From a checkpoint of a small mixture-of-experts model trained on Wikipedia: 2 picks a token, a variant of Adam for the experts.
Below are experts of layer 11 (counted from 0) of a mixture-of-experts language model. Rows are named router (the router's row for the expert), up (a neuron's input weights, with its number) and show model dimensions 0-127. Each number is 200 + 20 x the weight over its row's rms, rounded and kept within 0 to 999.
Before each expert's rows: "gets" lists some tokens that make up at least twice as much of what it gets as of all text. This comes from a sample of Wikipedia text that the model never trained on. Tokens count by the router's weight.

# expert 15
gets: "7", "2", ",", "5", " and", "4"
router,214,200,183,205,189,250,213,164,217,167,234,203,171,210,194,226,194,205,225,193,179,203,216,225,195,199,202,211,174,198,231,173,184,184,179,188,199,182,166,218,179,166,176,217,199,189,176,186,149,176,186,176,206,182,199,215,202,217,211,183,205,198,228,201,230,199,216,202,214,202,183,211,175,236,213,183,183,248,225,212,182,210,195,174,225,193,222,200,179,175,186,181,194,214,249,193,203,193,220,221,173,238,237,188,178,173,237,188,214,209,231,182,198,174,212,205,167,226,211,203,226,173,174,212,185,165,215,191
up0,215,185,194,211,205,208,209,199,190,189,189,181,208,212,206,195,230,206,183,232,227,190,170,216,179,210,200,191,171,225,205,183,198,204,241,194,227,155,232,197,205,206,166,187,206,197,199,195,213,209,210,203,247,206,189,185,192,184,173,191,179,206,190,219,201,180,214,208,214,178,195,198,195,201,199,206,170,195,212,216,215,228,188,214,203,243,190,194,236,192,250,216,189,250,194,211,221,223,191,197,183,224,171,222,228,182,186,211,209,187,189,230,168,192,221,245,225,193,190,212,217,189,190,168,189,208,192,180
up1,165,188,193,208,183,206,196,193,174,195,255,225,190,215,199,176,166,216,193,174,161,207,209,174,208,203,188,174,209,195,242,205,191,216,187,187,240,198,228,198,188,231,192,183,201,197,178,226,186,224,187,254,237,175,188,211,208,234,196,205,215,179,182,223,186,201,213,183,218,187,203,212,187,230,184,214,191,221,199,216,206,208,207,153,217,222,211,193,222,200,170,223,193,179,208,184,223,181,216,214,200,180,234,242,176,219,199,157,192,213,191,193,191,217,248,216,209,192,207,170,201,207,211,186,179,190,198,198
up2,221,204,187,181,215,174,185,203,208,177,220,205,210,191,195,167,197,162,215,171,173,211,171,202,181,219,193,192,205,198,200,181,194,165,203,186,217,158,212,203,208,227,221,214,240,172,188,199,172,215,218,209,192,193,206,215,193,196,202,203,212,190,192,217,208,211,192,203,189,190,185,196,178,242,187,208,181,228,174,187,230,224,174,163,201,198,192,211,205,193,203,236,204,217,166,185,244,202,191,185,221,226,215,194,205,176,182,184,202,233,218,117,195,227,159,148,172,213,217,208,213,204,197,188,194,207,178,224
up3,197,195,186,201,151,182,240,207,209,245,188,191,210,231,201,194,195,231,176,206,185,201,212,187,200,210,219,219,213,188,214,187,205,190,195,207,186,240,158,186,204,172,164,191,217,212,185,228,219,185,220,207,189,179,200,186,219,193,176,176,258,191,226,194,219,182,184,188,198,188,195,200,176,189,195,177,164,199,217,203,177,209,219,154,193,220,202,190,188,213,170,200,153,200,162,204,219,183,208,225,192,209,186,198,186,191,205,182,200,212,188,207,192,193,200,178,212,231,217,202,181,198,220,209,190,202,214,180
up4,200,174,214,190,194,208,202,177,219,232,202,210,190,203,202,208,178,204,214,194,173,169,172,216,204,232,191,216,210,198,187,192,207,224,171,200,187,222,168,202,250,215,201,199,221,208,156,225,179,173,209,227,240,198,184,203,185,202,196,195,190,190,214,233,227,171,229,220,210,184,243,202,204,199,202,220,198,165,200,197,213,210,219,172,167,223,204,232,187,195,205,184,196,190,167,151,212,194,200,215,152,205,193,191,213,217,193,201,204,216,226,199,219,203,200,218,186,209,223,202,192,215,178,241,191,175,231,193

# expert 11
gets: " ", " S", "th", "S", " List", "est"
router,197,163,170,175,179,237,245,226,211,209,184,169,183,221,220,188,240,194,190,187,219,232,204,227,173,199,190,229,164,201,189,179,208,220,200,213,204,188,167,224,173,214,226,201,186,208,188,211,206,223,226,218,217,214,184,231,175,228,174,183,178,222,221,240,219,225,176,170,216,198,234,160,201,167,180,191,203,208,192,204,182,211,199,161,203,212,188,158,224,231,220,191,179,173,235,206,228,206,217,216,207,220,192,221,230,208,232,180,212,197,180,203,201,180,225,197,207,169,198,224,217,198,220,175,208,173,219,185
up0,193,170,200,204,170,198,192,217,173,185,204,225,190,230,201,181,200,207,204,202,195,221,182,229,179,187,204,192,182,200,185,191,206,218,227,190,221,190,200,221,188,205,182,203,243,169,180,178,184,231,188,233,196,216,203,208,197,178,177,204,222,200,175,228,192,199,220,163,225,151,221,188,216,231,176,199,178,184,168,226,178,202,199,185,207,228,216,189,195,224,204,193,188,194,203,204,210,175,167,179,177,187,185,202,187,212,230,192,181,203,206,199,173,218,210,177,239,196,169,211,208,206,170,214,208,182,183,194
up1,180,170,224,168,191,206,180,210,198,204,175,229,224,213,186,194,212,216,187,200,187,182,191,207,193,200,204,185,188,217,152,194,208,212,186,170,212,167,180,194,150,206,210,204,193,195,181,191,205,219,162,171,225,239,196,201,185,206,154,236,182,179,188,214,200,226,215,189,196,214,269,205,199,193,184,181,211,214,227,220,194,209,256,168,234,212,205,167,209,189,199,223,173,157,209,212,196,219,196,218,229,202,192,194,199,249,201,174,204,206,223,229,173,164,216,213,202,196,191,212,196,190,220,220,195,190,191,159
up2,192,181,204,201,234,243,239,210,206,197,165,191,171,193,232,206,235,212,191,176,205,181,222,210,178,193,206,202,194,203,182,166,202,194,174,215,202,198,228,213,220,205,228,175,198,176,188,222,242,234,217,202,187,203,231,189,205,221,195,165,195,233,212,229,216,186,220,228,197,203,236,170,178,209,182,206,239,189,194,193,191,209,174,191,194,127,211,232,190,196,230,211,182,211,191,194,219,207,200,193,180,191,222,217,222,227,191,197,205,209,217,229,219,202,208,212,200,195,227,175,195,207,205,210,206,190,244,153
up3,186,189,181,216,220,203,185,198,182,204,188,207,174,223,214,188,223,164,168,178,190,211,207,200,196,231,198,172,192,199,194,176,248,179,209,191,212,194,203,219,209,188,196,208,207,197,187,204,217,230,195,218,169,185,204,187,196,235,192,149,171,199,184,194,212,209,206,228,205,189,230,175,189,186,210,201,187,200,193,203,225,180,200,207,225,196,204,199,187,232,217,241,168,165,214,205,165,215,193,196,198,209,214,209,183,148,186,164,198,196,209,192,208,212,190,172,196,177,204,199,205,212,197,214,201,191,213,171
up4,202,190,213,201,181,170,238,204,205,186,189,183,221,217,205,196,234,222,215,220,187,179,169,217,183,208,209,201,146,159,178,169,175,186,215,246,212,207,183,212,177,216,190,205,214,185,199,188,215,218,234,215,222,189,191,208,193,215,201,159,203,180,223,177,235,192,194,168,212,206,227,241,185,168,151,188,203,204,164,196,205,233,235,182,187,217,222,181,213,233,204,207,204,187,160,168,211,192,218,185,224,208,173,209,202,223,202,231,187,213,227,203,195,217,249,247,178,190,198,223,194,209,187,195,202,202,226,195

# expert 7
gets: " of", " was", "–", "%", " is", "s"
router,173,174,174,197,184,208,219,212,229,214,207,186,216,214,227,178,196,225,173,182,163,176,231,229,157,196,192,221,168,184,183,202,196,198,202,201,200,188,212,195,191,208,182,202,165,186,143,204,168,170,205,182,236,187,202,206,170,225,204,210,207,210,188,227,222,223,189,197,208,202,228,178,155,186,202,176,212,223,220,228,218,197,148,189,181,226,182,219,164,203,181,214,206,171,205,198,180,222,226,223,166,227,200,195,222,173,197,171,202,183,238,203,178,173,202,213,217,181,218,177,196,191,211,167,246,189,210,191
up0,176,202,212,199,177,212,192,193,231,223,153,242,160,229,247,160,186,221,200,177,161,172,243,164,184,225,192,208,214,181,203,227,212,193,141,190,209,194,211,193,207,205,179,192,198,215,227,186,225,226,183,210,214,186,215,194,197,206,193,210,193,213,188,192,186,228,195,204,216,182,213,193,170,220,195,214,200,190,197,225,169,175,189,222,170,213,248,210,172,213,194,200,183,203,193,203,232,190,195,203,197,181,214,179,199,187,183,144,238,214,239,220,184,170,205,155,171,187,199,187,216,205,183,199,214,220,192,199
up1,199,209,204,202,186,209,234,184,173,214,195,211,194,222,193,212,187,203,197,178,163,203,208,187,191,179,171,230,194,182,203,217,209,192,200,197,220,160,199,227,195,227,220,219,197,176,158,222,193,206,231,198,238,208,231,208,192,211,185,199,207,196,186,210,197,186,214,188,221,201,215,178,150,221,197,199,211,255,179,210,182,214,188,197,213,216,181,221,180,180,195,204,208,185,181,185,213,237,214,189,161,201,196,234,214,171,199,177,220,202,205,219,191,141,227,193,217,177,212,159,201,240,222,183,203,172,210,212
up2,209,186,205,214,185,208,211,182,172,230,184,198,203,217,213,216,186,206,234,182,155,201,191,209,187,181,166,214,203,229,199,195,200,178,213,221,182,178,192,220,192,225,178,181,182,190,164,212,170,194,204,200,202,169,199,212,178,229,203,186,206,199,224,191,225,174,204,163,244,184,221,225,191,178,218,200,201,239,214,181,206,199,234,202,177,183,223,194,179,195,199,209,175,191,184,181,208,194,217,185,190,229,249,217,229,180,175,206,219,236,212,201,178,209,195,196,211,213,229,154,198,220,181,212,200,197,233,203
up3,164,216,169,186,185,240,186,208,153,188,203,201,182,199,200,176,204,225,227,202,164,202,237,203,178,194,227,215,187,205,209,215,188,199,210,206,199,198,183,200,211,209,194,202,193,198,150,207,146,211,167,174,193,196,192,205,176,184,170,206,204,188,187,197,188,170,183,197,232,199,192,230,155,257,191,167,228,197,220,202,193,194,210,198,189,185,216,182,222,204,179,247,210,195,196,181,220,183,230,207,170,187,239,205,203,185,176,183,247,212,180,198,185,223,193,192,209,251,230,217,209,182,183,176,180,178,216,180
up4,199,162,208,214,196,167,207,213,225,205,161,189,208,220,197,138,176,191,203,168,186,205,210,213,179,176,202,202,200,204,195,220,215,192,196,222,192,200,206,223,173,204,192,200,204,201,199,207,171,191,147,215,229,204,180,215,227,193,217,171,212,202,203,196,200,204,196,168,208,167,199,220,165,183,189,174,209,218,190,219,200,213,218,127,225,211,169,217,206,210,167,208,179,189,211,189,212,179,197,210,208,194,213,184,187,188,225,212,184,204,206,190,194,168,219,199,167,201,227,207,202,181,171,208,157,191,194,172

# expert 14
gets: "==", ".", "-", " a", "===", " /"
router,198,185,168,187,186,178,213,212,186,178,172,163,190,189,247,224,224,181,196,211,188,216,219,224,172,219,172,216,179,178,201,238,230,216,216,227,241,171,197,229,230,170,204,204,184,182,198,219,171,195,193,193,219,177,190,183,198,223,189,173,207,187,228,219,198,214,210,184,232,171,242,227,212,227,154,200,187,200,176,229,178,197,187,178,204,181,191,194,177,209,194,224,179,217,174,215,189,215,212,208,219,194,181,218,190,175,217,210,211,186,200,176,202,205,218,228,169,188,204,223,232,208,200,185,205,187,193,183
up0,189,148,174,221,214,199,212,223,184,228,204,187,202,185,249,211,228,212,250,187,205,231,186,206,162,229,231,214,238,200,202,214,207,186,171,193,249,198,213,194,230,205,158,190,257,201,223,199,203,195,219,231,217,148,170,180,190,197,169,167,216,203,230,217,199,232,216,227,220,178,205,221,206,244,141,174,194,176,198,193,223,246,173,189,191,195,219,184,166,171,208,211,171,256,197,193,202,200,192,179,224,253,185,213,189,177,191,187,211,227,194,226,176,199,219,212,172,191,198,221,200,216,224,219,220,183,189,185
up1,181,210,187,208,205,180,228,169,192,222,179,166,188,219,196,194,201,196,182,201,177,192,194,218,181,174,161,195,185,185,179,239,185,215,235,202,200,182,178,211,181,212,196,183,218,204,199,181,196,219,165,228,208,184,194,203,170,208,197,163,226,188,207,236,204,198,200,197,220,209,175,187,168,185,156,208,205,211,186,214,210,213,216,204,197,188,206,174,230,228,211,213,193,201,235,171,205,220,189,248,190,224,224,175,163,158,191,202,208,185,188,216,231,214,224,205,189,188,198,241,210,238,209,208,195,207,195,187
up2,186,200,192,231,188,180,221,222,213,196,233,225,210,178,184,216,182,198,207,208,166,220,201,230,187,219,199,200,224,210,208,218,215,196,208,232,210,219,201,194,206,197,217,187,212,178,211,176,196,171,213,188,179,208,242,207,224,217,212,209,180,184,199,195,173,230,183,196,219,192,214,211,183,190,181,187,182,230,185,204,175,206,140,188,189,215,176,181,227,213,195,209,186,199,203,205,232,184,201,186,203,212,209,187,182,177,224,200,210,170,188,158,201,201,211,195,205,229,209,192,165,219,167,193,233,203,213,185
up3,176,188,157,197,185,208,196,168,214,152,196,210,172,198,201,198,217,185,224,206,174,184,188,200,154,227,162,215,209,212,221,226,204,210,171,172,198,218,190,186,189,178,211,215,239,167,208,271,192,184,213,191,224,203,200,210,180,191,193,214,202,198,203,203,183,187,198,202,219,194,191,203,198,217,212,198,181,217,200,231,211,205,180,191,221,198,221,220,205,190,197,206,216,220,184,203,202,197,203,182,196,234,212,192,223,205,235,215,216,222,206,163,206,198,194,191,199,163,189,180,215,217,163,204,192,194,216,185
up4,178,197,191,178,209,185,183,186,186,184,219,193,203,204,268,187,206,179,192,171,212,197,175,214,157,190,199,199,195,205,224,186,235,202,203,173,195,177,223,192,165,180,204,195,190,193,217,202,209,200,171,202,206,179,196,183,187,186,215,191,201,200,209,213,185,165,201,189,216,198,219,220,168,193,198,207,186,167,164,192,212,194,191,197,213,184,187,142,193,207,183,197,172,215,226,160,228,179,227,240,178,186,190,194,167,193,206,163,195,203,209,237,230,154,224,202,222,211,198,207,205,220,180,233,207,204,227,217

# expert 1
gets: " the", "|", " ", " as", ":", "."
router,202,203,213,183,199,221,200,228,185,189,201,188,197,208,256,168,176,201,227,179,199,200,239,225,191,205,216,228,173,178,211,184,219,209,153,193,215,211,194,209,195,176,193,190,210,174,197,203,184,234,205,217,231,178,213,221,221,196,202,179,238,192,226,215,205,195,187,193,198,174,178,193,198,218,155,209,210,212,206,217,191,224,182,177,238,194,201,194,229,178,208,169,193,194,188,183,207,176,215,193,216,228,209,223,205,219,195,188,220,216,194,186,204,193,201,191,181,186,237,225,187,201,183,158,193,184,199,215
up0,190,158,184,207,171,241,180,175,148,205,180,181,206,183,193,209,249,210,219,214,187,169,166,219,169,205,208,210,144,180,230,208,199,221,190,184,202,195,199,237,214,190,195,188,187,209,184,189,221,209,189,211,206,207,178,244,202,215,228,210,168,162,194,191,225,182,195,213,205,170,206,214,175,232,173,202,213,195,224,226,206,226,152,166,233,197,199,202,212,186,208,222,226,196,191,196,196,208,188,203,214,227,184,226,211,186,211,204,205,216,196,200,208,195,211,222,188,182,203,230,197,190,224,183,201,188,195,164
up1,162,192,220,198,194,240,186,214,226,205,198,200,207,217,214,204,214,230,239,171,179,188,229,221,206,239,178,239,215,181,223,160,191,168,194,174,243,204,195,206,190,187,211,193,186,203,189,183,177,218,226,158,232,201,169,217,185,209,186,208,203,190,193,180,254,202,228,209,218,200,219,191,207,202,189,197,202,178,176,225,174,205,203,197,213,212,213,206,191,183,195,198,206,203,181,172,194,229,157,183,175,208,232,191,225,216,209,201,202,191,223,205,186,199,208,213,180,244,195,157,187,189,211,233,236,197,201,178
up2,174,169,203,158,207,184,231,183,211,247,227,194,191,211,243,185,214,207,184,188,185,185,209,185,205,191,195,216,191,189,207,183,202,221,208,174,223,218,195,151,177,197,191,209,224,212,222,227,217,216,205,211,228,140,203,216,164,190,175,179,232,215,199,176,195,230,183,164,217,153,190,170,200,147,195,186,206,192,227,196,222,225,224,188,202,238,233,185,207,194,186,174,191,169,193,220,226,188,201,237,192,207,188,192,161,179,229,167,179,216,184,176,193,183,185,218,176,198,226,184,261,192,190,186,185,200,211,213
up3,144,194,208,218,194,196,179,200,175,197,241,241,218,215,216,206,178,199,210,219,178,223,196,201,160,208,170,224,211,199,216,179,237,202,206,190,217,173,180,208,156,216,229,192,199,226,184,187,181,177,225,189,185,196,195,193,181,211,214,197,218,190,201,219,177,198,226,197,189,212,187,166,173,188,199,214,184,203,191,184,220,210,196,182,221,184,183,179,192,205,217,209,216,196,237,231,210,203,210,197,249,196,216,176,207,219,195,167,190,215,205,184,196,206,228,199,181,178,205,196,176,169,209,249,210,195,229,179
up4,216,169,203,176,218,268,223,210,182,200,200,180,218,207,219,195,199,190,246,213,220,197,172,236,181,203,186,205,163,182,204,199,198,231,209,197,208,190,184,213,182,214,174,203,177,213,217,188,158,185,204,236,230,208,225,183,173,201,203,173,189,136,228,188,222,172,223,205,198,205,221,192,196,182,215,211,194,205,203,197,202,211,199,185,204,203,239,223,198,173,215,173,200,179,187,211,211,174,225,168,212,184,212,190,201,225,222,173,202,223,197,184,200,222,174,180,165,216,206,203,197,175,186,204,241,200,216,186

# expert 8
gets: " |", " in", " of", "\n", " was", "°"
router,210,169,229,191,186,213,222,228,193,199,213,199,183,223,238,183,226,192,211,180,181,175,184,201,191,230,220,214,190,202,212,201,198,215,164,200,208,190,213,187,198,169,201,171,226,173,203,176,159,188,206,211,226,162,182,201,202,216,224,162,252,209,178,197,230,196,170,219,192,202,228,195,204,203,214,191,200,224,198,230,193,229,219,197,171,217,194,171,147,215,167,200,203,210,213,159,203,207,179,199,237,237,199,235,163,195,221,215,198,192,205,180,184,176,206,230,207,199,230,156,205,174,178,206,202,217,212,216
up0,180,195,231,210,208,216,166,200,208,195,200,190,189,215,215,155,207,221,221,205,185,227,212,192,169,193,195,225,212,196,203,167,204,195,234,182,190,183,179,217,180,235,200,209,244,202,162,207,154,206,224,213,215,200,202,202,187,199,201,168,182,191,205,217,220,242,195,219,220,189,212,156,188,194,186,142,207,191,212,225,201,192,210,204,194,179,205,153,219,219,178,224,161,222,213,209,223,203,225,204,204,187,218,231,184,186,229,186,188,199,244,171,195,192,207,203,181,205,202,191,198,207,185,187,206,173,193,209
up1,201,194,169,226,220,195,200,192,201,225,197,212,220,195,208,192,207,200,212,206,180,223,207,207,212,189,192,226,201,188,243,190,189,198,191,179,199,181,211,187,207,204,202,210,197,207,166,148,193,162,214,183,192,187,155,216,139,243,190,179,232,189,202,201,191,202,186,167,208,161,213,187,183,199,161,213,225,226,181,225,186,208,229,195,216,178,205,213,178,202,174,160,200,159,184,207,199,197,179,208,188,267,200,204,189,198,193,207,196,224,193,181,194,195,199,201,193,193,185,214,225,199,194,167,207,199,205,187
up2,217,227,210,198,188,229,218,232,201,217,214,198,202,189,196,210,223,194,183,209,221,213,211,231,169,176,221,209,218,164,206,202,200,194,222,202,188,205,218,212,185,207,187,212,171,191,213,221,155,212,228,206,238,189,190,184,188,208,174,211,210,208,199,180,197,189,200,192,212,213,199,184,203,199,195,199,212,227,251,189,209,223,202,186,200,215,203,181,201,204,187,199,222,189,224,209,220,179,210,228,188,228,167,185,170,205,208,188,194,219,196,221,197,197,200,195,176,193,225,178,200,219,188,181,203,183,241,197
up3,222,176,185,195,192,216,224,183,225,204,234,181,168,201,225,211,204,200,237,236,212,181,190,200,196,207,205,202,183,165,195,202,222,237,169,218,224,203,206,185,156,198,160,174,177,155,191,207,193,226,211,210,238,189,175,191,168,216,218,177,170,202,230,202,205,212,215,205,243,207,240,196,202,152,182,187,219,203,203,190,182,200,208,189,179,197,194,163,248,194,221,161,213,190,189,221,229,181,201,205,161,205,197,209,160,180,215,217,202,211,189,191,214,217,213,202,194,191,204,191,196,200,179,210,199,207,198,214
up4,192,191,195,213,206,213,221,183,214,224,204,213,161,165,214,184,234,215,218,205,199,185,236,212,196,202,215,237,194,172,198,202,182,222,199,198,198,197,192,217,174,187,214,208,197,195,179,174,207,233,208,192,230,168,208,235,199,200,218,172,195,199,182,199,210,184,180,159,207,165,196,187,192,191,182,169,205,175,167,192,194,239,190,227,228,159,185,190,226,206,240,198,207,190,234,222,204,213,202,217,188,233,206,212,212,183,212,186,188,221,181,245,215,201,196,209,174,178,203,237,189,150,199,202,180,205,220,222

# expert 10
gets: ",", ")", "1", "am", " it", "\""
router,181,186,219,211,201,187,181,188,201,174,214,196,186,174,218,227,183,189,229,176,161,166,198,185,206,231,192,223,220,192,198,212,225,175,194,217,187,180,182,165,216,211,233,216,220,175,221,179,219,177,216,207,217,197,179,181,172,170,220,188,193,176,221,221,183,179,207,212,240,187,210,224,187,190,170,188,190,184,188,216,215,241,181,205,183,210,202,225,166,199,217,197,203,186,185,179,210,187,208,232,205,200,204,215,225,196,207,203,202,215,229,191,181,220,233,168,165,205,241,218,212,198,203,214,209,182,190,203
up0,198,178,208,206,223,202,184,200,203,166,197,192,197,179,207,168,210,222,190,189,197,184,222,204,166,201,216,233,200,183,197,215,183,193,199,180,181,213,208,228,174,213,220,194,166,197,190,205,169,161,183,196,232,180,187,208,180,187,209,228,194,182,186,194,184,196,204,190,219,209,215,219,208,217,199,200,196,226,175,214,188,235,205,184,219,186,184,195,251,220,197,238,189,155,188,189,184,210,163,202,192,219,213,211,173,204,197,213,182,208,221,159,224,192,215,179,198,167,206,221,184,177,202,193,194,188,202,197
up1,216,205,214,205,215,184,213,184,204,185,205,217,201,229,179,197,200,186,192,169,194,196,247,229,203,223,168,205,177,205,180,206,210,211,169,211,198,181,206,194,180,193,237,217,228,175,196,168,159,185,252,213,202,201,220,203,199,187,183,191,210,211,196,222,182,201,198,262,195,220,199,182,171,165,176,204,211,231,218,230,195,238,187,195,221,255,195,219,207,209,217,198,229,196,188,209,256,226,232,192,220,191,226,191,181,184,169,194,218,214,199,161,204,213,184,180,181,201,206,186,186,213,173,165,229,206,195,223
up2,187,203,215,147,201,203,215,207,217,214,216,210,209,206,217,216,200,181,241,204,189,204,203,221,170,211,204,197,203,212,165,153,218,220,213,198,192,170,208,194,223,169,219,187,217,215,199,218,200,237,225,197,250,191,208,211,184,207,219,202,191,215,221,213,208,215,212,204,212,182,190,213,216,198,188,176,211,188,194,189,191,230,200,184,205,211,194,231,209,186,192,219,179,206,218,158,245,226,197,218,154,226,188,220,226,203,174,216,216,221,201,204,181,168,214,191,165,209,240,201,192,208,227,155,227,173,204,209
up3,223,223,213,162,230,193,234,183,175,206,176,238,180,198,213,217,210,217,220,200,195,176,235,212,186,191,227,193,201,244,208,218,215,187,170,184,206,213,195,221,187,213,175,178,200,191,172,200,194,223,215,203,204,201,181,206,230,174,165,189,156,196,201,171,202,181,219,184,230,169,209,157,181,191,193,232,222,200,213,213,215,220,199,184,153,219,195,224,172,223,200,204,194,194,189,165,221,152,211,234,185,194,204,185,186,202,192,205,202,233,163,178,185,193,198,202,165,229,237,181,200,224,203,201,183,182,211,179
up4,201,187,235,211,195,201,172,206,185,214,201,175,201,209,204,170,227,193,208,190,165,175,249,224,189,224,214,203,206,180,191,210,189,195,191,208,196,185,159,181,220,203,194,212,208,180,209,213,227,192,204,216,205,222,173,206,177,208,189,200,207,200,180,217,193,181,188,192,211,231,200,187,211,193,182,162,190,174,169,189,171,206,172,202,221,203,223,151,240,206,232,215,209,211,170,186,184,198,222,223,185,218,222,207,217,187,212,203,184,199,204,223,195,211,217,207,145,218,173,206,202,204,181,197,256,218,218,199

# expert 6
gets: "1", "-", ".", "/", "3", "|"
router,220,177,198,197,190,196,220,184,196,169,216,185,202,201,192,186,191,194,223,189,202,202,200,224,201,195,197,240,217,185,228,195,194,179,207,201,225,217,201,213,226,191,180,215,208,173,212,193,183,208,195,210,224,175,206,234,191,189,229,189,229,163,225,208,190,218,180,210,232,192,200,204,213,187,159,207,174,191,222,221,226,198,215,186,183,185,180,166,200,188,201,184,188,191,229,174,244,192,214,194,171,218,189,223,204,211,190,178,222,185,222,164,198,192,179,203,177,189,216,209,223,234,201,216,195,191,216,178
up0,205,213,201,214,221,198,226,187,160,192,215,202,178,229,213,223,197,178,214,148,193,175,201,201,187,206,199,217,136,206,193,218,214,194,189,184,211,165,181,215,231,209,162,235,204,184,179,216,165,182,203,218,215,178,204,225,209,202,180,195,227,184,215,169,207,200,193,197,219,203,199,193,204,205,171,198,203,252,219,232,215,157,192,204,227,194,199,190,213,172,223,188,251,161,209,175,211,198,248,221,197,200,222,210,201,209,208,193,202,204,198,140,204,183,190,215,178,175,232,216,209,196,224,203,211,194,167,192
up1,212,212,215,193,204,177,200,195,226,199,184,191,214,192,223,168,195,221,175,204,179,208,218,229,218,202,207,259,219,167,192,182,216,197,208,256,223,209,231,210,208,209,211,173,200,173,199,208,229,194,201,167,211,173,178,242,189,187,187,195,191,234,180,185,231,190,202,193,193,185,173,182,195,252,196,190,228,205,145,189,190,204,251,208,184,195,196,228,223,202,221,196,209,203,212,171,194,220,206,179,185,172,203,213,146,191,238,186,195,195,204,151,224,222,200,194,195,201,232,206,214,213,204,192,234,211,183,209
up2,216,177,191,171,198,207,189,183,176,224,185,211,184,189,218,229,222,200,176,192,184,202,237,234,218,218,170,223,198,178,204,190,179,185,210,157,163,179,213,212,191,180,198,175,187,166,207,225,169,168,231,199,177,178,195,198,184,181,245,211,188,208,234,221,195,210,208,208,212,210,225,202,173,196,200,208,208,200,188,202,255,190,168,164,195,225,194,219,182,229,171,200,207,235,213,199,228,194,237,206,211,220,221,166,177,188,204,198,204,238,206,176,192,192,195,202,158,233,181,180,228,202,204,170,183,167,200,178
up3,178,174,219,192,206,183,205,193,180,209,205,241,161,215,199,186,193,202,211,172,204,202,181,207,221,185,208,210,168,234,206,236,201,174,199,146,209,197,202,171,222,229,191,174,183,209,174,182,203,239,171,235,193,180,181,191,219,187,217,166,237,228,246,222,200,183,209,224,203,173,181,167,204,203,144,184,189,182,186,209,184,196,190,179,174,198,200,207,195,198,182,182,203,231,213,192,224,179,199,202,170,185,203,239,202,209,204,180,208,207,188,168,190,209,205,188,194,196,209,209,196,171,191,236,200,208,205,190
up4,195,203,200,216,186,199,257,220,194,194,184,183,215,238,201,186,213,170,214,202,194,223,210,172,183,203,209,172,208,171,193,199,209,200,193,157,233,183,174,200,231,198,182,191,197,207,188,200,204,214,194,208,221,190,228,177,188,195,162,187,237,214,182,183,194,205,181,193,210,168,222,206,164,207,208,170,160,210,194,232,187,213,230,207,181,198,223,201,124,208,186,152,206,182,203,179,208,194,223,227,181,201,207,190,196,180,231,166,199,223,225,224,178,176,211,232,155,223,198,196,233,248,206,198,197,188,191,184

# expert 3
gets: "9", "2", "'", ".", "8", " ("
router,175,167,189,204,219,221,225,179,214,218,195,188,207,188,228,204,193,210,222,210,165,170,221,196,183,190,162,198,191,213,171,181,234,161,171,162,184,191,205,210,206,224,199,162,209,176,191,205,196,211,182,218,190,191,191,210,161,196,178,200,208,178,215,235,248,182,194,222,227,177,200,185,165,186,201,196,140,194,184,245,208,222,208,176,235,204,227,183,166,189,199,213,199,185,239,201,211,207,169,208,168,236,231,203,229,211,228,189,207,231,206,227,199,190,221,212,178,180,229,233,173,202,216,219,207,183,210,197
up0,201,171,185,195,169,208,221,226,188,192,178,190,179,220,210,173,211,189,203,222,187,176,222,226,159,166,203,214,213,133,218,210,218,252,144,210,223,176,198,219,232,196,206,210,179,185,181,196,205,202,222,196,212,214,226,182,195,213,192,195,192,219,199,222,247,174,231,240,188,205,201,170,204,211,204,179,211,203,166,167,199,224,240,205,186,191,200,205,217,214,205,160,232,164,185,217,208,199,226,194,168,230,223,195,224,199,199,208,212,185,193,244,209,198,214,205,182,167,211,196,213,190,207,218,189,184,210,198
up1,224,193,193,224,209,216,209,184,212,172,189,209,230,200,217,177,205,225,170,197,227,177,203,195,200,179,214,186,194,173,199,201,219,205,196,171,240,162,209,237,223,221,172,195,176,174,186,198,202,211,204,200,203,176,194,199,185,210,211,185,211,211,195,237,237,190,226,192,199,190,225,177,181,221,172,209,212,229,165,212,214,208,167,181,229,214,194,200,220,199,166,210,222,190,198,175,224,216,189,226,177,186,187,204,208,164,196,184,198,233,173,167,200,212,180,194,167,184,176,181,207,207,200,203,191,176,181,204
up2,181,229,215,207,217,173,199,182,180,198,203,240,205,212,206,175,196,228,225,211,233,191,201,190,227,177,165,206,199,168,195,217,202,181,198,208,185,207,188,196,192,207,200,156,198,172,196,210,184,194,198,192,188,187,224,225,221,217,172,176,183,202,213,173,171,214,225,192,204,165,203,201,211,196,185,160,180,229,197,214,234,168,204,142,199,210,204,173,171,223,186,230,195,204,223,206,192,203,222,196,198,258,223,203,188,193,211,214,207,199,223,212,205,208,210,191,183,229,202,221,169,221,214,193,185,187,163,211
up3,178,198,197,231,220,185,198,211,180,213,219,210,224,214,212,217,195,219,218,210,163,198,197,202,196,174,218,213,233,142,204,214,229,236,200,197,225,219,210,181,217,193,209,177,176,214,193,216,227,160,182,210,183,192,201,222,181,227,231,202,207,164,245,228,189,201,235,196,218,157,179,203,214,233,193,225,164,216,173,217,203,199,173,150,223,195,223,160,213,195,190,207,154,200,233,219,201,214,206,200,220,211,186,239,182,204,204,170,213,183,203,180,202,207,245,220,205,172,204,183,198,192,190,219,238,165,199,171
up4,139,213,183,217,199,218,210,206,201,147,210,217,195,197,201,173,168,244,199,203,168,233,221,211,218,217,186,199,174,200,208,203,218,164,209,206,190,169,214,249,213,200,198,145,240,153,169,198,210,205,197,200,227,170,153,193,211,214,190,210,210,149,165,220,194,191,173,243,200,220,187,206,194,211,195,209,200,220,183,202,185,191,204,186,180,186,191,202,190,193,219,208,177,227,212,180,220,189,204,216,198,192,247,209,177,201,215,174,238,192,218,181,162,222,203,213,203,184,209,234,208,217,207,235,165,182,171,196